Weights of a small mixture-of-experts language model, trained from scratch on English Wikipedia.
Size: 12 layers, width 320, vocabulary 8192.
Below are experts of layer 9 (counted from 0) of a mixture-of-experts language model. Rows are named router (the router's row for the expert), gate (a neuron's input weights, with its number), up (a neuron's input weights, with its number) and show model dimensions 0-39. Each number is 128 + 32 x the weight over its row's rms, rounded and kept within 0 to 255. Numbers have three digits each.
Before each expert's rows: "gets" lists some tokens that make up at least twice as much of what it gets as of all text. This comes from a sample of Wikipedia text that the model never trained on. Tokens count by the router's weight.

# expert 3
gets: ",", "=", ".", " for", "s", " ="
router:115093120149077130097126143082090129103096127137142189094127083144114133125137107120098083105102101136114135134216145103
gate0:104114111110160095091139138128199121221125125113046182124108117132066139094112129162128182137151128106142146134101147112
up0:154109129170148102121189114066140090138136119109073109107121091132065130127092138218171209094136139122078157122071129162
gate1:147146104157074116090110121109130076144167206117124134139175103042114127121139144160133112120106110099139049092113145107
up1:117099133094182093131136110125205136132124137157126145148127101113134130157161101128211114156140175099170133117135129159
gate2:107134142154120158079161156084124124124126191123156110090125129096077047107140141157118155160137065136173133084127119110
up2:121167136066135179106103142141125159155127151131080141135122093172093106116122133118183189126101134070099109111120155087
gate3:156159148127092118076073124147120068104140119146124105075131145043107124100135163152125102121127081122129166133118194126
up3:189176161165149131150085117108144104163103174129077104130149156113120121118099138102111146126100181136052115071148082142
gate4:180118169129078139092053090128128121131179081196173120147121150183081145074116161127142118145078161108147149138127108151
up4:167168130087140121121102157133144124140113059121182147134107155149128123109139151056118103159162176083134137094089107128
gate5:084136107097108159135074200100169085150125121181152100044121151095129096165131093138174095150127087113168106123094142172
up5:161120119148105132176106079123075140090180127122073143097126170131119140125111095166112083158155151134135108127091138156
gate6:126129137186121135108094130098142096131091168107115100116084122110101099103122115142148093152103134108222112061108080118
up6:135084137132110207135092171181180118123146127121107072192075133083150093107121117116102155110134121133092137165130162129
gate7:083125128179097113092161112097113084128145102105105096112115183130098118122047159149102173195148126166187138107114086124
up7:075144183077113174131115111088172121154125115119107126179138190140162092180178067098171115118105144138136141158139071090
gate8:130135136119147140099105172154157099104117117120134114085068151223131113142133143186118143111109145105139109146108127159
up8:102119124126143066126148109127126088135180153141098091153133118092133118140138159116140102138091128160157173149098162133
gate9:111139171150114163161093121133120089191127145111193108176116135082094063118120106150085165102165131106180090157101071112
up9:186139152126127137109114075107080142131130149168161120136120154113165094183123075108097173094189021149095089104108097179
gate10:134156073152082165105119135085098067146135143104131113106141141142130133162120152127110109176169117159220154104147110114
up10:146154138162136095143128150139047135113154194082072113053134111158161123148079133184147121147146099083057121148080144130
gate11:114192149136098165068114135152128136139066151113079135101166131086098149114135137152098133113103141084166138118133125082
up11:067136170139149125133120156105086177070106191107152089142071106082167144168151169102152107165096183199180111135079170122
gate12:126141054164158171105129139106201085160141111145122111110137149097089117116067121187167120168136123130184082166110130114
up12:146147098093164148161113115169098151110143119094140194112134137110111090201143100097131142125126158185068148134096100176
gate13:093121108168126136125128199158111118103129198199093072094139176098118063070081091145100187107142110059153169129126129137
up13:105140137123102120103176063113167101162114130152174139095148089118160180106122102102183152109122112109087178165124151090
gate14:156149144154183183089092156137104125177162118137075123093124139148119051110109151121080125125095116081112147136136118116
up14:112097177208071184150161125135160122132107122068137078138125126138140189084127141113104103072128165126122119148130100087
gate15:121144105103050164122135143128114168126136151129146121132105167136117087112118114085139151170163095200117122108150143119
up15:060084144093148103121183121094167106175139123201141143127144079123127094148184138117034106134097117147154123099147090127

# expert 0
gets: " the", "  ", " an", "ing", " a", "d"
router:140106152176107080134114100131223164159144138141139137171109104046096121128096205162070165140117157157102150121077150099
gate0:126120123127177134123136154160169169154137159116118140104070142112101121093108172176110181151138156126132073117163089102
up0:167086104121107118157150130101096113117136081127086111107142082154102026167119177154060204165165144183099138185132111156
gate1:163174109149110094077136154161086111172099158113131184136153166050094123122144117149142125117100134092131093123120190119
up1:164087133105091125081092178100166121095152146134161136176106112107145096068136117176182133119119138095129100122097090130
gate2:148177113102101178055150160080107088139174144135102163108099163130134120107090161183115141101127100108144136100088081152
up2:107162097122157178155120132162185118136120124111095140141100135133086131179104139150200172148105158147078142109147141119
gate3:127138112089110079087115111162182126129144096128108112084103186071115106117099147116168100166111108129123171169155197128
up3:238102134177180150185155119120146051145129135166086079164173132113161129130171145133139117086102144144108059110139087161
gate4:132150127124122179089093072136156087217134130131139096145093141145089102083122175119096129125117209141157173129141130143
up4:153165153151122114134174182125104182198067156136173100183144113114126092153103163136094139174154170107115121132123065193
gate5:098143108133109140112112203128231107173174141093089116077130157106148140150111117159125138172125077124200088122108129132
up5:138141105134089138130098181159126144090140142073127112023174183095146138159122161157068108104145117089115168170137127124
gate6:197119088189097120076072152076166126154124113136139118114082154162087099065142141148145098147092151113226112114083112168
up6:108109147085186137090079116129130094167143148062068133134106111143126153160099094147142131115130092128107152103114136120
gate7:056134092198063120088136146108106114163165123111134143143073115174082143114086150163140226224124159170161145115129106122
up7:172134103172103167089155117094182094139113100132131123116236155123118105126180133084181105143169127160091141118120107127
gate8:077150147160188106131137176198134144116104133144048111111092157151162150117130093176138110123109146101122098166117086169
up8:145121182069121129152114084140148102151200128175102117099144189103163139106117090073149136142146180178136147173043163114
gate9:141115140196135166136123131139138090178143121132162127154125138133082129123122127151089133096085138109119087148137091101
up9:116151150137111137152141169155136172134183119171153109120177133141167128153103110045152105145151097102079098129122169162
gate10:098148077113088172098103128076157072178129135149126126071143152110102135180103133134150149153110151155204159160131096159
up10:140167060144129131099103153143104153070151199134097165083113071162119140144042117169116126197148116102074115159118130060
gate11:120153116167083163096069130153136118180098189097076110118148099110090096105173170173133115169081133117136117140129140104
up11:093128095161134121121117124125053152097209133090171123150119067092124136179163171084153106146189199140116082156105148225
gate12:137114052134160156140172095138197113190147138129073094115118168101083120133076158134142146162099121093176140124141090113
up12:145151052102188155154168147131090111050173072133146127062152177147136134219108083125160110118135157183129131153112132113
gate13:103093073117095114135120145174128158111190158144075083108104177078103123067093170149112212171188125081154118153147116205
up13:089135133080161147117106113133126132171098129134143152095136067135122159130189143095194149104153135079102139127136140090
gate14:133122168135138181066107131114143123157164128082056102099111127134093076103143199114104189132121142143096146129219136094
up14:126100113162101149108127107143139160138146119097111081106212130138064168072164166155107146124126184114123130160169113124
gate15:137119134150075179112110101131138122143129125169140121080095168130099113155100122090127204147158127142165111126128099181
up15:093121175089105121125203085125163150180105108235134141171138100052133051178130143148109160141089112150138109141097121117

# expert 4
gets: "\n", "\n\n", " in", " his", " In", "In"
router:176113131099121124130132139111098109090123137138080070167212143226115043113068081180085132109150118129123125140110147189
gate0:142102105171172133137133134119141097174144112107085094110042197099112162078098135169108186157130116116127060122144135100
up0:129134112135123106140168189092129102124129052119073065145157132149110125114139133185126194162104137115110158169131078119
gate1:127193132159101078108097129137107117150103145141121187143113134123103099148172112142126098173048145146186046109106211116
up1:092129104134096186135130111109130145113097149129124141119091051162129128124197130125171205157162136144157091172106094098
gate2:121190153165132216100121162066130126143104161155082149086103126120144120147097139147175198137088075078163122112114123139
up2:101168097116174173084122194099184168174129123140133109154093171165107093134136156156194118164153129084124143108080119096
gate3:138162141114062057080083128148145127146167060127109131060143165067083052095083131127133118144152154084083140150183149155
up3:130153115153122182127092135145146101167147146134120074152097110154116159157149180134084164129106160125101129170129091144
gate4:162133126115141138081105079158102113188194139099101116162118119157086132108100191136133162145113163141149168136156139150
up4:128171143122198114110124173068095120128130091053146153136129151126093117157090187136153085135190113095085163100173074166
gate5:088107124145135142145103188104141066141146129095177046072142146091169128107116066151158135168160064091188130141096131142
up5:153103083130110142132151118083113109119144104087126079082123138077095160152074128174068075102166195126123143164115150109
gate6:120170133152086122105076139112203106129112144128101082126062129132097130073060152125151122143113154157202116112133121103
up6:093137185097170098097095155143114137124199116094069136150083107145119091081110189098153138068087098129034128131125177142
gate7:118151133191095133111135131106126117156131114141147116142088165146077123109118184160163255197146162117167147136077165150
up7:055115113165082170080128130128095073146104148106081160127162183154110090190143134090110119157109167087119138098155093158
gate8:091140143129177151132097185162159141131139174121084125102094137154160141138120066171091110147119113154141128129169126119
up8:093099150095151127173107135108133101119108106088106132115142153100177126133140112130166150103097106147139124197140066101
gate9:118143093127153115152179137101122125159164139083134094143104150099110109134131130174113162152131145109193072170098085122
up9:169167123117118113169163095095135152135144158115137114129102137102133138145020104093077119145161083130086078083101164174
gate10:116150093126107205148087141062156076147098143115069107062172159150103142120136086134150135192168136143156129186126113144
up10:129171086183118061081097134174077170079099171107147064130134089114163171143142105148198169161123135140077103113150150109
gate11:128160137124093144047120078106117122141095178115105088150147125119079092065126167143105104141081168101104102153109097093
up11:110103117149112144144155115165037167140160105135088134131090071023111122124112176084104127106117150171174114195075137120
gate12:100152105110125157134151131120156099156118110144146124148105188121062164123100151132128177137103140118146066154158092079
up12:108194134164200171077164158124095105111126134137155211060145166173108070182148130063178140151097131163118089116159085136
gate13:128074089140122151195192200162115122108190145101149065123117156091103126096062146116093150074130174088130155156118131130
up13:132119102056086174164095093132161133094141113104150150130153109141119159071173122103186132098130127103099255077132137039
gate14:170155144120125148090098133157112102172135089082072096123126195152109074093125189099141159109097147092112116161145115097
up14:152114110202141082115169113169164099130095115134125121129180140165118195077130115162095103088148147084091152143142129104
gate15:129168090136094125069116123168106110157156173084133112104101185133099075112117103068146142166152094177165139121157175160
up15:097130173142166139167221107113172126102099092178159150143134058120163131164144122179048166141096097131058167110090076057

# expert 11
gets: " as", " on", "-", " of", " was", " with"
router:079158135137135151101092121116086166109116074114154130082119129093125145102129184129154122128113048111134119117144143101
gate0:113144140159142116132183120153164100124154145117104139169080158155119124077060076150148170188153117090136113117104156139
up0:150155102123162140142100134023126104115120073120092114065173080148149112145160134174106203147095168168093129137133131119
gate1:120149108112120112114109132156101131140169141154125152130112064096105124141160148161156115148093115116127062091142136104
up1:109058145096093170122184127106135182084128116093048155159118152139128120152162153128162129150146114130125163157102086141
gate2:165127105093175132096110136120137100199172177113142114094086144116114175102110157159132124139105089154157095097134135105
up2:132136081161182193078130110136153152136126135107137116106110165121067142125087129126206152161146154117148200122162133079
gate3:111165128128090041084108119123139105163133106151131097096127177067100099117110161140132090133107104084094137163098179121
up3:163115198160144160119105145134143114152158183166092035144123135191130137097151170059105084125070143127100115097145074124
gate4:136188156128106130125071061174134101143162185154126073113132133171146080060103166166075162119133164126151175154166096137
up4:084169151115204078158159146114159137129119094061122137161162094114090109121160132097148081124179152074146129177105076156
gate5:098169079087130142116079158149235108156187116142095106137114138129142091104129092170148134184097084139147092114137121167
up5:211113126136119144099157104124115146094174128081130114074127119055106147159111076149084093105152149165087100152066107089
gate6:155135110146089148107063107122155090168118110155157135176105132104109131094117092144149123132110135094222163101147133164
up6:115103106096135158118085154126129113130136066069113112139128148202139091135068128129127105128119087091102146158093167139
gate7:116100175194098103098186138109165130167147132071137114133093145157097092093115163156133190188128154146167118141108132114
up7:041126154150068102111116121082132081128097098110136180089140174142109107138123101165159126113156143135191161160094041143
gate8:108121110140153104102120199162115156095156138116123125096064137177150108176152123162119131086093131151163096156132110102
up8:192075101153165148113120110185113092098144162103068034150136153067123133119118145105122110145139163160123172119159175103
gate9:145160134207137159114131137108131136131150109152127069141127147150095114125113123126112119142091107077145056123095076131
up9:124120140124099114163110062145140175176151124137146121112148128122109113114131098105173117088168099122052108100120176117
gate10:142161081128075135096083126096171076164154153134109101105186135121118168132121078136151114156104102154152129156127121140
up10:126129163187114080100112145127059171118108175127102133120126091123157116106103188191152151111180106169088133134112102104
gate11:093141113118105153067126062140077106162060114150089109124119133061081096055101150133124162154154179059158162156117096093
up11:116145110152154096065094164136103177112118196117098105138112125102127132157170182135141158113095197177100107123112174154
gate12:146176093139115148082157110136154057192135111158113132119078195153128136163095133172147119131107124108108111197119094087
up12:096121149164169133084145155142136118077161118126121144067077229131156113164045116149164146159139125212130156102130049139
gate13:175126101156169168117118140111137152112164102174067096098143164123093116037115117143051156116162104097170137142111150134
up13:108080145157128152094128084051156116146157149112141136066171086106152162063197162145161113093170140176123164054104118113
gate14:130103141145195157082144154142147108162147122131098072145122156129134079077084200105132155143103111132102118147135111093
up14:186139080166137115156188078162141078170122118058064050150161101155107163098120135130090067085153108028124151161125193073
gate15:126152082137133106096115140194133123107119140141178135117155160140102123125109094044118123156121122114163144181133169128
up15:145113092078168133122199102047168144118104118164155088138146083141172110110146123175094102133098107166111128157158109074

# expert 9
gets: " and", " he", "–", " to", "e", " she"
router:143094212168150094104192122130141132096114086088163128144156142163129103095177112119146108169102150185142045114137089167
gate0:166183090135114133109109159163161076192126097117094125118086131116102148132098133117155176179122127103111095133158128125
up0:163131121091136157103132149069164115102105113073148088103131125148145061137130174166114179161121152130125130153136074110
gate1:130170079069107123106096132170137137175098125127090170127166167029078093117109111136159133106104156064157061097143173120
up1:090071111112127149112116130096148149099133160141149133104140122128195161153169187123220095145134094090110146087161163123
gate2:122152148189120172077128139103123136148082101126132122109134100053088085080103114132141159088130087131143098106122127116
up2:083116119134157119120135124109173142102143135227165111134075141145068099119088171113172161139145137078121127072125108067
gate3:108177111120104107088116118186140161150118090126122125086092197070126056143105162160134093166125069100137125165141123171
up3:148110169123154170136152165125118071095201146139070070138075169157151183117143165114107176095125153130085106122113126179
gate4:122189169088097067109047074126134101118145114137148119152131150127112132098111142137094155085127154120164196143125165131
up4:150160162136158146125102140127088138186109088116147150147099152157069129122148178160147129180162186106130151105154093120
gate5:113123115133096151118108166081214091143120116086121092032140163120178092123061145208127134167080091110153082170115097132
up5:125124157133107175122163092103123096148157088101091097113116129066094135159096141140037116084127175147149162115140183141
gate6:172130104131099155121043095136132071122116143126103113142084132128054109077107102127134099132088133150206132091147099146
up6:098109141121178154116058154181130103138106108142075099128081114114117131153136132128126176115124078131105162151120108103
gate7:093103136145105152118179153147144123148129116105133096123089144151113080132076181134162208209126139058195165141145129137
up7:126165126123072095136165071134141113133091084151126116110142219143061124112174108071206113173142153015163137091171097099
gate8:102134121165146134092087169161141167194129120089136064125041141136102055105157156149126150126111144181102082151153090148
up8:095141140084130101123139120104147076061141173165073125150093138088185138108107111132127099108139087106125168185059111129
gate9:169173141179115162158187121147091079139166165092131108123127152128109128099109124139117149098132132097156078158073115150
up9:106148116131167097148166101148144146144161167137154146102152104131080118140115126144101149172152042152098118162092162113
gate10:114140079157107152080087139056151123186128111136135124141193162138115101121100094138146121151123135144196149154098125143
up10:114147121126139123139161144167099167120148195070126110056137116118166137114100107150083135142137110112080109145121124108
gate11:126153135139148127114117133130098152126038152091102115171107155121092099044130128146125147122136121136165140126138137096
up11:101188149158152169109105124103026146104147146137133098125118142062143122107135112146149137141150195154168094160109172175
gate12:110138131156117181118163130146140105174200131130122074125061140068083161120070152158092134157137091147130130198142142085
up12:141157138113174144131177099111105147072183093118140187106146146139059169237127093116164124165168130148136115161125111081
gate13:097087077137080094113147153106101102099146124154073087097158082095126084067100084109091161141139136113197125152126085152
up13:087130143088111094125142116171178157091139121196150114095165080130164144137183157141171145094114128116122145125097147127
gate14:123081147139152164079119191146136108163142118140125136069108164121120032098125172087117147125119139088123108103148109149
up14:123164106155138113111130113090183086137106117139199076111154125148112151110137166156080103095169173090127108179149133087
gate15:106083092118099144068153116181181110143133160090079123097127130115087081112100098086149166181149145184158178190135125186
up15:071141140103121109124166062097137113172136054169099138167143086074154069111188153124101095191076123151104156127123084121

# expert 1
gets: "-", "  ", ":", " one", " on", " by"
router:125115073098167117116121113164060148157137103108203104157184097088162134146170126116134111137147132133132160145079184172
gate0:114131124158156169111138137155153090157155188053032125132057108120107105136062124167134160185175145110132131119133142091
up0:142093114111145149117179126107096082140086064095102110082162121156142046128132160207114195139141168159121148146123091117
gate1:138182127102119113067156124180086119134108162091124201117129123085119155101109125165114141113108153102180113076109159105
up1:095124148136120106106148068144165155128144185131144144143126110106139128129190122121174123144103125122130082114122135140
gate2:142164138109120131109093180055111105167072143108118145091122142173153160093101131131125167111117039127201125094116122113
up2:091191092091157141112056116152191112109128101156118142168100153119118114179104145198187149141184145126104145097066125062
gate3:163156108124119105073031160184167130081152133159106095111154162063112123124135124148126127150118135049114174199124184173
up3:122157136136156124132142091142128119144176132092062106147113121139121101095116184077089176130111164162125092119150077077
gate4:116158096146094176068073091113155085166144108130105110142148155150076158085153184133063128117085152123137153137149133148
up4:116124184106109112098147131112147139127110089117118095156098198122132103109121098115126155129160142139104114138103142079
gate5:114109043151079147157108189101161076177141121090177122102125129122169091128088114140094111165126094126188120144109121146
up5:166147126158158163123126129134116146096154137116088112062146149066101124140153093098095077132145165132125060139110178114
gate6:126147096149095106055081144121142091168100151090142158189123133156096156064117116122161126124125108116215134063168115161
up6:138060107126169155155109103132164046092217102123084138107131106138150133154119105101130168138127108168091128098114158145
gate7:108160118223089123109155136123109078130119067069107127138115143122076112106118122146125200202080167105155149147124134106
up7:165142125075102176089182112150170127164112097116138165178155136153124126133184097120162122108092091090184112072115100139
gate8:077134124160149122118100176127099117142103149152096140109071183135097125142108125109106149130158187134159161156097112117
up8:146091107111095126171159120119115143109179151146103046109151154056157142163095123074119133143143107125118143136125167078
gate9:149106127151092123144123118125093121116146145100166048155111132073077083175139135131110207110113112093149085163132120118
up9:161154107119164099181137107139133143150154116051166102129152073150101103129126124111106175136154014145037121146103104161
gate10:134141083125071156071097149086149083165122131141155144093151151133155132154109075144129099157152125139190169146131153125
up10:148081161186223097083148140174105145087133154103162139045123145134158161102064142161127120120191128097043113117099167112
gate11:080154125173110145094095104129167143178059151153071167098081104096080055083143137109133120153127189104165127200135102099
up11:129126122088132141119087175096107179099142132118120108152087119092188114183154122086114110132181176191158099160102140219
gate12:135118081164072169128100160142187105157179107101137137101119163145111158127135134175168132111180117174162125147137117135
up12:191149111095151153129179130156119116097148122146158149083089146129191124166153117143156145143133139172129147140106133179
gate13:131152087171131138163093134138128168111110148157108085067120132138113125067120087113078170104166103087178103151132102094
up13:102166125125133092128119089149124114104110151128146149103148088102157109092145183072120176091156134122077169115102128076
gate14:129146181206129154100147152153158088128114149130122103088140204151090110083125193143112202129157096102063129159136103088
up14:108158128148104153170145100140121117130122144126146115089189161126117164086166138115082078096132160101141140107128136116
gate15:133134106158049099108124145188155107140122132102113131104138140113104123141131126103162154171142102155132158101124121149
up15:071122142114143100110214086093199132169105152193097128145126135118169069115126165150084108121084174151094144129132030135

# expert 10
gets: ".", ")", " after", "i", " but", " who"
router:137166127036147124150184145087167122086162168112138132088133126131102136176192114126125112171157142125055118101090139138
gate0:137104108132140113105131141158175104154168113121098127080142120113067109108057109150129153184152152079107122137144145113
up0:201155118141158116115167095114094143114109136070136144130135094153127131155124169173058154142103128164128151147120077152
gate1:166202127111091129115094147144129142120092158112103144097132099112099110146156136107138140151065113042175131099188140121
up1:120105080129161118089153127127124132124156121166088158059118118143139110123165129137197176152121097150109113123094133143
gate2:150182067172113150110124146045127077155141164128118144097115143111126145135086205176104121165112047105131147109101105118
up2:155147128076145132127101091170145132151100142148099139138052081121116113156124170170127186156097139180113159097120147081
gate3:129149109099105100058108100165168122096182118095131121082164179037075074133123115191146106154081116087084163146147153146
up3:144173165174136143147175120162105074129128162152093101156125096162121134099141153093113177103076197148093164126096120102
gate4:130156163145097110069025065137108113153170139109180120138106126124094166106112162134094158135100167130164162130158144138
up4:122136081148167126133159175111169143123120081097177131123172120110102123134107107141151085153140136141134129109120061141
gate5:130171107034098130149107192101187099127154111113119112080089165118158076153125130143115139189104116196163090126105114173
up5:101115141111123146127132174148156184123147124141098066032093139110105143142124166166072140155129207161116197102121102071
gate6:167150095159175147144048153121138132133168172089128121111137178126119128088102094167121096131089133157201140133160114141
up6:131072134106097161114104125128146131142155115071089141145133106072113059111103105097113127125153090154067107095070181137
gate7:122140168128137135120176177150122154116118109063079111138113154110089083119070127149147179207124140095201114155135150090
up7:107127110128120125136142102136162139125108101150133129127156160118077076124132060108155107131121158109146112116116109079
gate8:116140126135159122076146191152141142101139181160081129113054152214174097105138156162106115119121163093119104142181146147
up8:122106111088129073129179064143115120101152114164060104123077157085146122176124076151129122181128145175147157161105126064
gate9:125161155149138173142122150143145134140177131122106127179105118150109114135114136141139170136138123074157071147132063109
up9:131095121094136104143123096180173148144182091136124107176102120159103063117082120086114161114151048110061158094106110172
gate10:107162068101093195097125162083182093164161123084127111093173151174113146162106081147138125166191156147163151124147089136
up10:141164126146128103135106188116069189144073136137180095073101079152170151142149130173184194178139120153092170160076107105
gate11:098185117107166149103095078109091130140105146095078128135145115091081072063120127152116133117086137130155164130123161099
up11:116163096148156125134125156117067148113132136155134081124092139066133150142144159128124169138145226181122129162093113201
gate12:098120122139101192145155150156154081151180155139139111115097163113126140127074155191137135146141116152138076130100090132
up12:174155109145099146151176076126137127082122099117141139057129149140106126199122022121142128125180168179104089100135105108
gate13:113134150198135110132137154151124147146091163147088109070117138136102099071098107185097152135121141089154142147106101130
up13:129121143114109142100115168138095134121127125172118127078122150132162119100138127129200143140189116096059151139066196124
gate14:094143118165109181077107158160109117214133128104106100126130155148111039077119201110126152155121124136116169120184143118
up14:143131120123119111155189096097185102082115082065134119130224121162097167056167170111079109130219153089140124139119100097
gate15:102206093177125146143102140132103089168129097079111123125147152156087119113142102081137154172145120158156090129154156187
up15:060078121143159140102176146152211134204133080184110132147129062087151116140168105144124142123135135170105164139095082083

# expert 7
gets: "=", "|", "L", "–", "ed", " /"
router:200114149153130084158176131109179135134121083188138138098116111152108144111103075139175186119093140145151095139081078184
gate0:100128135136158114140118105161126125175171140137087119122114136093102106118081120156128189148186104080156066145096114124
up0:157074111097078078134194169100073167142105087135113115070122112167071078179112116105106195155157147153126155220141109164
gate1:170116099149074068101140136192118105173144114126096125127140154102091094138169107128111120133085136104112067122121155138
up1:098049133120145109089120121105172134118181120180149116124148117108191121124174170134192097153117098111118130132145100120
gate2:168152116135108173096167127114106109177179103117108129115110149150120096092088146124147155134156074140128105111108140125
up2:100120099101161134091138168191164150171116102201151154155061085181093127133044098167160165155111124102098149129104100030
gate3:164167094135101120101128115152147095150136089149083121036084188067128076133092166139134081140077124119157147173122136140
up3:162128154076153149181141107108082127135193181137099059163107133100111130145091128100091157134062177134034076092125104150
gate4:111176148129063116099117048149111138194172130119128095149116130080086144110080137192082162147095192140147127174106114135
up4:151136132117128083098089127151108118157119122051174149164063161123127119137110115069097147155113134095075119122125089126
gate5:102136071142088168145107169109207095169167128083115069035100147115151135122133140122186182182120054126156119165179158156
up5:126119146132145142104076096083178096095185099058130095127147151066128151177072147138086138118128155114111066159093172153
gate6:133114159151147065101109153052100119195111108102127145104129197151064101062146076123134100116099125153245129091142095133
up6:137117102091161164069082141110155093139105111148114155194092092142096099139113085130137142148134084147112111175137166119
gate7:081111126135072140101158162087085088120147096109090125126112117136124106120105172145123193208159107137183143177103112111
up7:132140148176085176118140153104111159075134088136132165138197150156105147119148140103140166166136113119101109093120132126
gate8:086135124166151155115118191152136157158085156121120085068035161187137037112132152152113130166131155110126092173161147173
up8:109144130110083100130129117144072162113167165108089103173118162095161130165116098140101157137091158162137126117107112099
gate9:127130156184187183154110082103183085111104138174112079138191113075128095084131104169104133095134161112187080178164116132
up9:147140116135117098139120089152135112158191126137173088140140087163106109191103135080133169165124096156108132121084168094
gate10:126207083109087158094137145105135083187122093078137142105129133108130146209126065166161139183132113137167118151133136115
up10:093145110119099066114150118145052157117073152123110146113122041154125141124050138207177133134121168106091163148085143151
gate11:076167082188104155107103108117137146192061170145060126090115083067088103073126116169140144123117158114126115107107115088
up11:130134130131118140101085144097136128110147186152124093092123073070151157164171188082171143136125186180150100115103130149
gate12:157153100143121168111113122135137087164141121163097117135058121109047148103052090180137155160103138100146101186129108125
up12:131146132086171171136139126140112153066181059127128154063142134072171072189127076116161107115195090199083104132123148132
gate13:099076102140112143162125203155100160120150139099091103118127148157111129074111096109074190174150150055134145151117128197
up13:116116142115111164069144128143121128144157140169189079139150133124162134078144150104164074069175144097052167077073125055
gate14:158111179174100158090124198143126120173124148108128082086116178190121059044103174150112188100114104111115132132198136147
up14:080151115187166121119152095137134108137099116131144083100170109102114131099065117218050112091146164088109143177083131097
gate15:095157108127088125087126150168121142130142145121174125038127142104102082130100120100147166159129096146171183163120158157
up15:100136140098119095099156112073159120146158140188130148120100072091069166094114079162064112125082158155106180158133135091

# expert 8
gets: ",", " to", " in", " of", " (", " a"
router:102142120134130089079112098203109151167148121057099148151163177060145117119121161130130119100098135143116186142157087060
gate0:156135088142144105131100149111173125115152111138085134118118145098115105120114149177134191166155087091117080153125106153
up0:211097110154113089135136162110106088108148103098148099091169118106112084126129163182099181205141159092147143211168118158
gate1:099166116143108121096108166127154137146121150072095196129126071092079161147109193124112151121117112081182122105137132113
up1:106066092130154166127120142147151131085138179120119116179113174142132074125158110077142140136114109136134145107125096122
gate2:156171129147118142080126162081086131177111126075098145056080121096115109054124112125133149101142105171161117078170139117
up2:132065135074147136082140130143175185106154115155080144098119124144131123149116164129192126141131142118095169116101104056
gate3:142148107137114094083133125170136114109117114157100099060101168086068100127102163163155084140116135101131123165145134163
up3:142153128155149137143121124130107079148111169147113086169138073149128145113132149056139141090089155098070112078136078127
gate4:180180134131113150106096079155101093170107154149189091157114124154112134115110203139077092112116134086152186163154073144
up4:154108160119138118154108174128133189107115089076166140090092155156095132131104163092129163189124132075093106113092065140
gate5:102175066078107129133139174111198091175176102116085111067134141138133139171131121146115133134140085097135102155124121136
up5:170096110109153084139105123125139143088180153024070139068146196083124123136124114156029097141178160144178111169118082141
gate6:117127109183071094092070120126153110192143142088172112138084126124081107069114184165126142124143104139225139126115140133
up6:135104188083188155089069128157160090122152128071074112158116137150153120064088098157133150090150091130080138154130116154
gate7:097112091165098115101177167134148137115149101128094124141075104161056074119065146155127199205154161149179134141168106137
up7:131171153129031162139167130136167118205096131160106118164184207150094133107189099136139096079102093110084154085125094109
gate8:106126113124169110127120148160152117104122199144124100102016190152137109080147107142070144140148167106136160091163122137
up8:071107174128133093136078110162170124160192146166078115151161170076145143151112135118133136116079171131130186171116078115
gate9:150126128131151136152114135109118124126153123146112122129092190108121089128064098130131165094155117090206089182126108115
up9:111145150098145150168110069135116157181181104128154094168152165154113120165088120097132115127148122163090127111095154106
gate10:112185063153070156110094140081124096159126131094096126083143227155111137147124099137129141151115138202181115146135119111
up10:156150130198113112092130200097100134081108181115170132114129106139129137106052115171153147107185113155114156192185130126
gate11:147193113115096126100120137164189167143069159138110124144114137104147050087087152149105115159134141107170154159153172118
up11:120132060128139149092089125079103146101119135079113111119110027081094183178160115106162116177133151194150112132077093170
gate12:132149054139120173100154169139128127148144127135118063096133136112066171148071156162152116115165138104145082133065096147
up12:064183125086145122147167112120090127100122085127110132118117138139114105160140116088173139144110164148152075153127118148
gate13:103116099198166169134162130133115130083149159133120053075121201073150127078077105125056150090137111112184156168158111165
up13:059144109103123128108156050139123145114124170169114131120130073148163138098209083105200148107121106092070149090096120110
gate14:183114147159140134112131185127136121141104127110092140106125160115125063080122196101071182123138171084123103167156147100
up14:140123106184109121163142106203175071112121103122131053159155155134077105109118141101122073069116198110112175135127118116
gate15:138157151157105126108174149153158092161141163061125121081116165110120120132104123079096115190127114116151140109123181167
up15:124121149156132125154168088079147173150108137229114124179132083147111093087208145158088106170103150176122143161108045121